Below are experts of layer 7 (counted from 0) of a mixture-of-experts language model. Rows are named router (the router's row for the expert), up (a neuron's input weights, with its number) and show model dimensions 168-223. Each number is 500 + 40 x the weight over its row's rms, rounded and kept within 0 to 999. Numbers have three digits each.
Before each expert's rows: "comes after" lists some tokens at least twice as common just before its tokens as in all text. This comes from a sample of Wikipedia text that the model never trained on. Tokens count by the router's weight.

# expert 30
comes after: "-", "in", "un", "–", "inter", "In"
router:478513475493466535487496569524515546448456548482511471540515481525488524544468450467471572466504467501459524483497457472501465517570531535502494585533495531437470525509
up0:446508458506443514518482455590507469452509519497485544569541511505509451538485508509573454485509487530538512548481452569477498513497480516556505498517566565484462429536
up1:521437482466508485518460464479511486553545497544491459587481552525521486471582505452519469503471531485495515519536576469565429453455556510530470516492479509471509515553
up2:460541491440475476470490581569484529524513474539523587519456463562521481478510404514491518480494435454545507549594497481497485441583521541561559583472495475462454528440
up3:486513482461522495509524428519457471460494498441487469530552510548516588521526527530485550510502483410500553514468541456564493489375495454441493452438510451447548512534
up4:525519527512428535402442531477477540463547543532554474462506527506586402564537509493480559509543482468489469470529486457475527487490548510474525500575432524531455496507
up5:512523435499459488476475503534590518515458539512494453453478568509493480479446470413487542525509464503469507539478544539568521426511551493558470501447454502444482514468
up6:488502428485438463430458567512534511463476537539558428468572479502514510582520563544445483494476453508478544514519484433552486468531542467483506594471568467426402518476
up7:536470535481434453533491534448519453406476464599519549447571502478432469563422489514491542524553502470452457463481499502550459466495560504488487561532543546442540512512
up8:449518405447532581516511566462445446508528543541479486515561474544505519508472561501511421584514483492467528455446466473468454493548486517437534530529437501491494545495
up9:523432509452530498472469510532522533505566431537478512500503510511496566463527560484458495472504507526485564574444517496506524479544527413567468394415538450467473438503
up10:473526431465391562539478502550462483473480541498499492463496386482494489504362535480503496500450440492541492519493419572489503461509570434507467518498441525478582481506
up11:492442485477508483489562492541470536480518495529558457547558430489472550479468481520497524513501519576404518506587516563508518504460590534495457550455487564486382529436
up12:441522533496494453495463555508514486530404477534557443534506510485511440394504481410523587496497487529415454504486492477577516425494474506445430573507466477500573525489
up13:460510476521493471489624493509489453545493513494523514459529510577484608477514539480493543431486496518507517489462528532518527490570472463516496541484527490538437443462
up14:528485522494456478456524471464476483454558533467510542482515450495483466446555520535474458504454519492453516573503485449446558531552466540503516420491494577578554474575
up15:453496503500524471487437509565457555465472458474531547569471521454544458530491451467527544502537494468429510501525462500459473486472497488543519571482544552429488471542
up16:471449453494538456531468553448500506525479459496537499517489504509558523502534520457512481506511468520494451539533508539466489483519510499486500510485438540466573448504
up17:493536574526486497589458428470485519433488519505507516517531493465595582515559484485402557485480487485542490512521472581498581523433504544503482578490458528496478500463
up18:511480477450519506502534532458544493508488425499475470502517484543515512483442496548418465513513529427468563514516505470491496457491539510495462494491547557522533536540
up19:459440529465457498523520505476491586530584527531557530466449504609475545536562468541469508458452533504523535502459449517544508495553463457493452558487514487576458514614
up20:466441552433494442440522506460489540450478484444529476490551487458457413478541354435461534458542542475456538485485472521425368474523520471512518470528501478495473499455
up21:537473580483425521505449568489499462513471459485460430449444528478542493530493529491437492540630474490437533480578549377487489475513529474490541480550506551516510526521
up22:522526491438585548464412442452486489426498494522516471514541484519491498532480420508434474431502559516531528484455462523532521512504478518517489484474474523442526481498
up23:461499493521515484532436521467522439551516530489548568504559496501489528432537448447551561530542499492410491537470416502486477507466505481511494467491543530466411543435
up24:487500548515498441456490538523466456509550473424496434459517496498462513514404440500482452498503409489460527446592474417515477503510555603498511501546466546487435496526
up25:479440520483465544484490580533507417515501531494528537557565555519413521552480476515517506549466480538518489575486496515474478545450527428437517546465539581498440534503
up26:506536515472437541469480407478473478411509541452471472459481498488578513474466375450516484502476464490479577503492492567510471500502532468573506415402490454479562541552
up27:452528520468496513524510528449456444471468556535540442481458546563500523504485452491547469483463497553461532521468555449490535467471556504537537529599497537491492572469
up28:531510451556464569604457528487553498582531456516507536490498487465504488479471486528409464508421457527532427485446502518480499477497431554502465516564555462488532470515
up29:469443522541506575538488530522469508469446473498513527418540485482568556504503438485499419506527472508416520522450504462503502500510474474537533456460459521482399509495
up30:425416488525384451515562515536529504500529482501535496511412454389508468493484523529487514515489506560453480489497464539555463490487549526465558497540509513496401469452
up31:526491540490534477572480469523503467556451499525478450487518507500492473509495545513470454512415504510517497479595472536480491529491525475406452504527414470505520452526
up32:516506481541508568489459512478517491520578549510551488581518483510528441477474500439438547512484433506538479457516515557540496530491515457509446429514491479467481449551
up33:526491453491510458460487467448537504516501472493444523481513464585518537518494465480470487501453472473526465476557423467455499506546471432513480464522540563459483478492
up34:424506435511455475515545508513479540524506495462507522545525488491397443505533567432570553445511458502495517520539504540464457507509527491527517547480532558509526482489
up35:585508527458456481495461550447455473439477567548550524527523515499524467513517478511421494493543566487476548464540474469549493461506492474462496535501521468476541517481
up36:386494510479512448568477540521566513509483504485503480495451528558495503533485494486445550498470471444459517444492486505513553478533510435522488476518554463472541535481
up37:448531448552461526533418489475518570555544477510478521460546518525514437498523542506473460494453485487448421520549508550475480447470441526493506489503452474535502527548
up38:450480517523440510523522540495463528501491492498523472462446529557557481543489473411524532543506436471512487576541493448491491507462590532462491514530443568513429467466
up39:453492578513439465497507490587525476537527470507463476496490450546511552554505429470487542462476512457532510462586462503460440491507511537492517504508473495471492485504
up40:491481488514563491526510484440505513450509514457448450515559472501505432482479512459518504516521550488532494493496469536540463543479428465462540492515507481522516511527
up41:403509426467502555490511537445415458469531538544437469535548444532449507497499494512445487482586487430464458525487490421515530511564560502449570489434486460495497472541
up42:443568501546431497495466486461493554538457506559490514480410478515457519490471542506572511428513522505480523444460473504477450400496474490468500606511498521452462522533
up43:461513431520570498606534521596475453561490497422450540545507518541442442486487519461479492518520467552513494483559541440447572471524489499502447491504509480483458523599
up44:497508567448527520532573564494537603456525485477453461542499528512506474524491476512498492540489521442430444518497480462555464492486476442417504538552475478487464456456
up45:461543442450539482505574447566507517494554546480546520455464479555494505483498423504472467512535445422564523491555527493543444488510550437463506570542538475547439530398
up46:455479516560518470478390559533452456483566472578515471525491505506494497443500466518460474557498489557582527519495444454450568462549510521432496466464503464401505582482
up47:485508430452490544499518506519458572495485615580499559533573579529486425565465426498500502482525495515401530511406466452595547506443505469521489534475506478532497534558
up48:488530521455437481490493506516533548471501496522523494567597534481492523496436471496468586519531551447476551521490520478493419493534458394510494535540472549528490527480
up49:511459511496540514489468539531520500442542542502440520466482477542566421520442592493473494522481539522495487491511549465580512538524542391529490555510475514452537516519
up50:434444495453544482491449524522553420452529472554471437530541539533539517464472494528544414493452523522430490493532455545512505478513519439523464503436561486544470580522
up51:442516488452521455457500544529522461436529436507488455546485536520432504437469495499510495475477473487577527504467503510524458502505459521540490536522447488471482507558
up52:479457447476504526520523541446550500486523510443483478461602514500503466499520550477500521429453411480417438508500498450456531504525517505490548536482508551527459398482
up53:509493499440474448487537515507523510473550486550521534491453505516546533476494449438550468516525455507491435502525543517454502498540566436512451529562433470485465453493
up54:473456441378442480472428499538481459560529513460470503478535562510496538576499530451486571499506432520578514417541489461488523519553490495516465485515506551441522482477
up55:457470483462572466485481570531555508438433533529420475473512509485442478528507533463420529465453580486544470603547521405503512553526441437459434499520506464516520496586
up56:443486512567521548449506371491496443497510474544506567554472537477497528454430525490532535515581403498509454455532509426478517494494565508459454510530495480519498520498
up57:469439438437479507517521553493489487566478519504530436431458506475469578528476560510481472465513452505545544472459411503464565491490424441510469516506490541497448460482
up58:392547429441521506515565499434485588481479545510507452450466462468491484487451470474526508512442471476482474495576511392505485524463488470536463454515432493518546502466
up59:537507468456406437471550458526514450473546452540442529485546557429497505458560449560493516465428510486541549549515464600496442481412487479519467470524489507509503498475
up60:487508548504539455515485447493584531442524594483403528495438518468513507491477562538469517484551495506453538480515489569516494576504473537434456543486504535464499433478
up61:512462494513500499523446497513504533501412549514465507516515467495448544471489517492525555474427542475467482478503474539440534541473436496460543463495558556489525482496
up62:440509486561430478515451534513426475463481600466522456542528462475483439501515528539491515516463534523501492489543495553471522530523528553423481554505485457522544566500
up63:507575508426420502531431555484440490467512454473559542495443466510511465536465485476457439485521523499576467450546474468480497470552410401492565558530479504501444535593
up64:468487474529554530460531493519504424485538442548487473541480534505508490596440464501429417519568492581523453486472517565445469411536505498520534527480443484533469406522
up65:391563507529505523462522441479492490452549472480504491544482484495447538504521412443479500497572479462474529448536492492454532496499509451533556495484468470510527527438
up66:488546494497473547454497530542569604586505506540538493495493576512453579514479480507448577493548520492503452531497499608434480504456516480467539491534465489460483451484
up67:470491461434494513575536531440524507466481530457503468506560471523537529530494475486441544496476508437498452484537512515464443468445520520511479513510462529515447559472
up68:511529510523483525515478528515454451477499514456455485484519527466378456462557525469529491484501502501573538553520509411485548507519502474475473526492498478455487573461
up69:535511550532463530457523506537539522501556484457560511463531486482460502515477563490490486506476587517473458438512430438517456503501524462458451479485393494480533486466
up70:468496561506450465480534525496423522469471491517514468530483462453459526602506482455514479503624496480523477572459417542462534530508523481444506522473512463510468526437
up71:422452455484541472526498485399464518462548525506549481522520508418496496508519547506506540478435507487492541536485477535562491504505506574483499506495440520515538456491
up72:415475510482552432540590544471507470511454503525520528571508481547426474486464429514514589557506577488489518536520521467554413508513532513423541509423486461476467521485
up73:474491498489539412537552492503482532525497586530484491491518490508469427508497528593474547478559491527470556549509583498530472526440560476479496540551460538514484417502
up74:564511428473523413525450530508487531428500541552487455433461519494544484516411532530530507504527490467463508507449447553543503456506495480470571518507429553418488422536
up75:504542456508458454563429520405469510485473529505523502546514434529460567498470417494509478504520543585450450490519455493496509491482463446414542537554469509561457461510
up76:535435538504459552580521527465451517483507530598483497411451546512542459521483596503509563501464493522536545496533519535433489497510420520533479484446474498542391551446
up77:594558469571541464438501539389506460479488539476453615549476487475480433517462502497525524480486456509465523460455532515567461470507496493495500459497423604489450531537
up78:528491542508461512550425496419486474500527498502525482568494542452467548533405512507508530517535525606498548525484514622452528479516556485437502479497580524432489532484
up79:515447521504448528453493481476534488511544454524514469511514504513530481455484490460493523484490474461495475529560460559455522553523584473502477445519511545474494474477
up80:453565501458480524463460453473484481443488446489494524481554464552468555443503500516461524462552465485500496513512479486452526441499496509512538458525512552486457483562
up81:432484507545510520540528514474534398556492558553506537554517475521553478522419490541449506544580520449521468499476499394504424461560599522414527547508448544500529446485
up82:484486414535456532483449504386502516512511516512539536511496469516492416533448601530490506546488511524496484471468498511393533563556547519461582514568487487433479519538
up83:504510367533504470489441524456580480529510424559471557516492506483456571444521588555516469526508473485440512545464499567480567491495465475524483495427554491473468584549
up84:476473490478474478541584517502535434524501449457548422537547530461444477494437496501466532526534517504514464573510523445506423488512552505504477544500472563550521520511
up85:526517494488459511488486491498478491508528537452503499481591498605449437537480524526509430509492460465479540476433472455523518505469579566377545505488507584445522497491
up86:446514381468430525471500556490561527504562522470520528501477477529424503510414498504518545520518532571485468475539407514472493472522497530501493460410571495538446589479
up87:471519379461459525487480559530551506544447533568483466507526489501437533546530450500521602462498463502476517521516464541559481495550476462479487487456576531477468499524
up88:495413443487541517481517578469505477546553520488518420513477562503463407469454421463527476527530601500518455496471554423504545456536472477446475527528446560451531436547
up89:468497451494536476436493468475543428538499468430526540534495433499593471513447435563460408489507576575520486552483558549517471480427491509539439452499525448522485524523
up90:438509531488455511433509552545495552484454439599509415475518484540516447488470423512481555563491490463445564496568458508502466530550529478522501519558467541515461491450
up91:481533600468516468523490530413506559431535526476457476481554446411486531449474540521510472442565441504502500526491493516518484467451489480527456504569495479470491474491
up92:501417518428495607531425473517395581482495506532497554501517532492528457553478419489532561525523456533473575539470466421472442530491488498511468483514436529506435484548
up93:468555443510525505467511504547500492531500479496473487555508453570485547583477467465549525552520566507455482493537486396515576445491542517469448522549500504432589547515
up94:507538553515537572511441556576524450481417490552550462523478523485436525463510503517480508511628464480503543490528485489566511483500507487465506630467538500445516487556
up95:500558498479470521437544528448475557485493495475468467539490503553481483540462509509423539468488482472533494557570457532465504564521552434450477453552502553459509439508

# expert 3
comes after: "the ", "and ", "of ", "a ", "an ", "s "
router:514459457499489506442463409565469503445528468512509522485457512452468506515459473446472448491487500481472509544567475556551455501489559574544554418547569488418507463445
up0:498511480526513493549439428453516482501534425498546397488465560503569536483495487557482466542548479499445456466517503507487520533516573435502566519561559449537579481473
up1:519584569489479440539505494489448517545479582550479471455533507541511575457491548506480478421554537513459489546519505450515529437489478514443477504457520497406496531495
up2:472508432479612561522471447468501568551495511523493437512472485445483530495489531458535546466465561528486463466585515558511467417482467516476568469521559506446519528576
up3:602540490445544453527480523556507523447494512497522484495504464493530475515507511450537524516479500450487527509514504507543485469464464543448521473499555468506489460533
up4:474479486500411514507496531520431548481526539415468475496480549565527561476501493500433506501555514504472495469597476470523497545514509495575568583476493477466547533537
up5:505505540464437543498472419504410498508499497529549517539430564539506543524454480505506488446477488479524501541589483523437485445514526466550548481510479547477457512473
up6:484533467521495530514533502469509545484500551533517422556543467570451476485511567537544474432495497468545487573483521503590506477520524538449487474466566580515629441576
up7:416479431509495493552531558516556501508526513502449541582514549481514481489463546459437523471568516569527444509526528536440468475476554473531459526484577508519490461519
up8:457522478481455551492515480539495586480492524443535488550541427472430482511521510434492571509530526511506535466580499502565495476507498522511508544583536501485441549562
up9:517439517388538432510489496457550500460445521356454489546521518551551469492448518459542473456527504534469534539484553448519505419508456539450466513469481525513513490512
up10:605489490486448456500543510546506532435531516503515534536545363487468502483560430467469470490512502436507489511443454506525482452501515554517501448511479554474518441505
up11:470449438503520412552598561475464455425460517485449531519444423557503489506491445509477551554468493481456425524479497537542487487530428484482501521488511521565530457474
up12:497497450527496524566504432553501575521514532545438478469550511504445562527528563573509494498461493514458502550515513404411473487466535419497494512503532447514548534461
up13:507497532486449484551446477520509550509501413541434498463524519486530474509491480441478477442518552483500551490527497535523459476415485527452499519484537494478526541549
up14:499531545466541508412489418549510500463502503496525562519538528506502479466488488512471558536504571499423532482545550569586475490477432484486481423551557478524559479551
up15:493491477552472471526459457507463526524487453539489444510449536529485460522498484459440555546520549470454472529601415498553525560415432557480533516497527480505460489532
up16:501515455515524471486552497423474519478526545467433451516427516445501586531465495607428496566577437456486476467495489536522525483461578472467552539522456501441538529520
up17:537439501478501513483492554564455487511489517562562474452506419536509573456463544474526457529449523541512451499492497552462467501415429439523514464548540547519492458535
up18:538489463558449477473467447514507511519493532453474481508483484458553486559487550548514443518572528535484542449533508504510421532478544475532563481474448503500495503488
up19:480478424564467506554513564531494482502541486601557515469568463499537526538409587492507501449541527532437496461544549501502499413516534421465509587500499475453531471523
up20:553493510567414494445468444454509495474534426522468537435503495470498526447492534528489529541551541545423460500533529483493495521498590484579480483521579566622496471422
up21:471446560501507486495496469506426502490447500520541588556482487525513578576478484489510471510453580512544462534529455492481622489481495535514508539486494508405481446566
up22:448508473575468553502455482525510451477414503471534542459511522505525501519524495453501540508543498464469444481458465509444520418516582489525453548525484492475472473557
up23:497526523537461521489523439523435551495471556513512492481430503451476568546438504486509480501422531536495499507475430476493483525514509481466517566536519487508555465452
up24:480523494502477403494487493553428550569563442468584531455489528466505504522471528480518470502483495475435526503532529493497538459514530524509404469526529537446536525551
up25:578468517501497511525521409543433503516485525497478503516578481481383519522497461452489405480515425508448490521502547449508591574512446581589545511435462509503511508546
up26:522510488497403491495460534576490496476510576526466388576535472504448499461514535504473472461520494494463544530496472487427515525464523466499466483589475483487487431511
up27:534465569537471532510550485500457490449550483487523542479528492462531480458430533462423465472556535510471514493556429491485431469518548461498489380523495535445468516519
up28:475450533438501476454520547497491485535546511464503451488520464556571463516482518520469479491516484511494520604482393480524458572493520522476523536494514557471476399522
up29:536497437529542516519511495454464463514465458514521475462477496503509534562541511446548499473431582556486514574522466524553501475464493432548501489436511483517549497505
up30:498472480462511537527499501533461430524509523568468546530492442456435570523446534453523510555460496478488547496510417538537475561531443486512506461500478530556503487516
up31:526471493498413506468541475476440438516515510484490529442457582522479483501513510451524482554561477548479549460541530494574478500476574444497501523558476473617521591464
up32:460452514526516460418468511475585492504498484511501541506468555486488568537566571491465481484485590542436523487497461484481497445529511454496471519414496520477498501525
up33:518495434490562528551441496548367478540528538573575570501489557452521566549508483474467515447528514447457462574519515478502499463521428463512472500544522461420494567557
up34:454488424449538476515560492494470514473463505464444487535584597459416460514466478541506522504456460486450473499533509508526504542585531573493480524491548452474436461498
up35:450464529556526532543412477465558506467532483544496525504475547519453501492444467466492520491500507565528539477544567463469538467510475507474479555509538546543425491424
up36:498496398464496491555537579512518526530565478576540488507482563496529560534461498563426411543512485459498490506537510502460520517512477454530580432558560464511537459485
up37:561538494414518488581480589535516506495461564509547472515498443538453435555573579493520467510473472487488502461478513453513505505485470539443566431515550496479430516473
up38:532520501422545500421521459560520474475476455482545526506527530505454531480515517544539451498579525556536428473537503430469478489549465474535543472507502508518509524494
up39:485488480530551455529430563485546527410543508591592501496552498507557508510489573531450534437563442420545437509527518443480511461449471485544531527486536479497483508487
up40:541495478415535497450430478523414481515498558511510505483516498488442490524464493442498459492528535569453511482545539528531524395501449484533414513467498523487448555435
up41:436539516505540513479482514490499518450431559557514452577473533514422564460499559538519492520484477524532568523513510507485554487542515505479498566413577513438406533436
up42:568563507458484473482520485552470446491470431491501509477504499562491490535513546467545491456490468471419482512490504386480557481464457516450527499478482523569468514418
up43:509525569511550456469417498439530522571462515481458525485479500521487442511529501483589560579499478536484496499560474553490546430431497470460443480497460506567523459429
up44:470454520481444430555512515461467500493500515519533424467475533407533504519516516471543500504471511550462422541468513569459473446522506474528471566549484533408499475447
up45:531509487510509463555480483530523510476506491500444516475476516532388470543511478446469476471517557483515494616476480484454536444466530483544486421530496450580476439511
up46:480512508536499502462501533475520556488513517515463499480423567465432579492507503537478468401486426479527494494434419457542559523542527483435418524515523547492435527471
up47:518452474463531500488506430475497492507519502527496533490583505480496473547447481503445456486427531549501491521602504522474522584418422565556504451483487492496521491498
up48:468539573556484490538494450519408526523494448592502482465563545485437517523416498526489514509522588451484529468508503438508482478503471474488505483495442531523529520459
up49:451531542482559428509495463491540495509516563553468484537484469481518467529527498474442503538528486510447486474522481452567403516492549485525513467497503474508529548550
up50:502511475459496484507526521559530538472476513417523503551466510418460411456505486514478457533557543483500467480536466531597501484590523523447511476478488511424472438542
up51:520458426565530459469570524564507457549465417528468488473517401491468495555474540480451582554535552517498464525530489438504521547535521479445497505548573565521448483455
up52:487501521525462501528494465509539491471577439536447482507555556483489490494449438492492487491559472494497504523562491521439482409536469478478460452464525494594480504472
up53:504468473462499513435486477572530501547496449546519515470603519528437381511465481538447545492587562505540446562536506538477412459512570481455569457488478487505527508530
up54:452542527454477432503493581506498466479466492517481500501506440525459519461586518469533445512423463521522594520492437493448555451435513541490510482543490485527505461419
up55:524463507551477502436526504478492530496483442519539434585487504487436487561444511515441450518476418551455482448549500545521425497501509395538487454496442472555490500491
up56:468521500496457449528451479492535539452530498445457471514515455451434537512502419538514508490416401534463509475498486472462468486553455573460463485504429504506435470520
up57:481422546481417499547503548515490509460494475558420510508549472466456477526515519491433516545521530515502457529572408476480446535460569494510502483510524496489472548500
up58:473476510552454489438472475480493547532500524495499545442448495526518489455493550529511553505530525427509482510470499486523511385434429541479557470529521539549503479570
up59:490508451504466455509474462530516511524506490444411515493491525491548409499453498505440506563554439414498554474587483557467421526458472534583498492453576503484547458537
up60:439504569469485547534488557453464458492504458505574540498542536500439449453479506515484500523438433474505476554548413554427531514527519480483533512459460518483490470489
up61:556498499468475523513522503491569456524535500565489583546483492508507407505488485495479480531472575524492405497498452473526469548521531502466543524493451527489422514530
up62:520547544494467451488471446491541458484448493537503465457504449523529464515504458502506450465554529533518469507508409466439542474518519481555458486482596527516539511550
up63:489498520519520475496577496506463507489467438567537422514492467542530410531523446516537508454609519462514477404494475505555513481454520533470553451466454540495532497566
up64:492502511495482497508437422534496412431524463491515560453475535544504514491445486543519469512460521545506486492464437496420498452480546509479506455442562411428532560563
up65:464467545498457478537494459515467502495484579527478490514491501465555479534521544508494478515524531638542518563522475490475510521497562516510461485534543545513483462457
up66:508466473483492454518506529533513493513555507549542521519470500487507451489552485545520454527487472507476535523501542503469467498511486489427431482447456487421460551556
up67:459494504487379508525501477515450433515449453551541498502492511488585543552431544504526482446486565522440468489491470401536538467425483446480468534514540484524525510424
up68:488586495444553428551454525415462434488469550552491473524505511507479506488417487414593448530452524515515503489585529548564446566495562413528552423531423557511544520497
up69:510560494526482459459519453437518521443451567588500448502498517482501512524459500528524499578536495436491515507441430467477530489520523527527483447490511509488488548410
up70:509562484589512465457456505512514486439485528484443563483560507494506441550537533465473517484518579460494523465596468503561481460500498534525463441549527511534539507535
up71:520603510452540532495548525435523519626473546456563487471490548454488520523458544487498483484553489476453497500535492485482533533473502526449565545508550438445457499498
up72:491419524578491526546514600453476478546441417522502546480533544488466577497464575517489514562504550458498503522493484523514500453494506566490550551521544492480608492514
up73:528527511531576502514509549527499465458508546535437545556498497507410548512488543569501533464497454525557537537467478493599446559523539487491525484497507558460586528517
up74:511489440477503535499455582470455437467540485604545466549481461440468513537519523523483512533466537488567522566562491524556478494491512479448466421562509522518490483520
up75:446526514475494476548571485509563552492501508538541485462460592508503528517513441579524531571439513429536529462479490546523462447457441479570436514538505598592534522530
up76:443489445490512465465519437487535492493578513486517457560457514497504534491481516514498464557516395470507521512511517518532526489514554452492494524468458505525530540497
up77:519550496495445523473516458521517520522579445519503500508479511437480509418549514446555473482508474533517508507527487498538436599506578529461546429420484450542465524412
up78:569501503438487471483509506516499527514524438498574437485471459511549529524471530520494556458511493478494555493561597533480501515553573489459488523505496580437475433511
up79:497401547459430573456571530502532448529502486506483579509563503467412466465562484496459468452521525500492463543560469514466468535482527479460550495446548429480521449458
up80:435560538437519477486502554471529465457467492495485425504517422523558495485528518425519508544527464512514487432472437557556463487476522495488512560459507508568453517443
up81:500554572419550472414523570471512499486483532515491512519518401483549524468586422487427537488516536537522543424490481548543534520441582430428494528527510540488504507448
up82:512461476523501511556492511506473475528476515557534527444501469571490370537504535531463507470503516418428473510496478413461526498460450481487545530529507511536510527509
up83:464496549526530406527513476481478509441534507471455533545446538511526465469476490452460449458472493476445462468447541562494559477499498477450500575472581499554531459440
up84:538534512510449468489508488449503448554547462470482470489446542529476475453522486461478413536584491525496505486542487516565490454475514519478527432520507490504483395562
up85:568521438438498514478471493517464474526509399448525506463531520485522622558586506400510463515508541461485460563458464506535524527464465537579489457455473515584534519509
up86:544463438600558501563502543463484408541483431472506459483532447471460506545488589486504513505529454509556484470520550534487516457441521519554476488507511567431485564494
up87:509440510476481456472542514491535557485549470494526523490596475587461524524530494474460534502447456441561465496519407478460489575425536488549479530484456538518517521466
up88:505498438542522420476471561500445496517521488501488512484474553438421460475493546585503475485449517486507484483521565498533486492550539475572490492439503530530492467549
up89:488442504490430473548446548506513419483531500509424511497428501454507529587498579552483506467575461508515480513554505546512545441461492510567544479488505456518511530552
up90:556537434463451503521430405550469503490594482477505531464508509491477463513447565521439450534554417496531506566579542493485476473471551490476493550528493515510484488528
up91:528454466576541480470537518525466471494535452500548559503472435532499450518456524514536409493569485527476518529465466528492459469531524537482502453523482479499439504554
up92:466443452477459527551566455527486492483567532573443513470509542442446489388492503515526517536513515475460435531573480583481519547549528483539588476508443492532502489518
up93:521450459535546462433465458481453564487520470513502448555484451425465509489422491514494521464580535451465499487584510557494474475478507529522451494527464410522523441541
up94:507527544558454496522567529544573519479497446481573461497554453428461559458487482494483486480454523455443499533509479496519491515470458485425560494571562525534511511438
up95:487496515526484476551555438513530597509509496490502503516446565483508540528562575438481445574373534485459546399561477503434403509487475478488515500498493499556447478470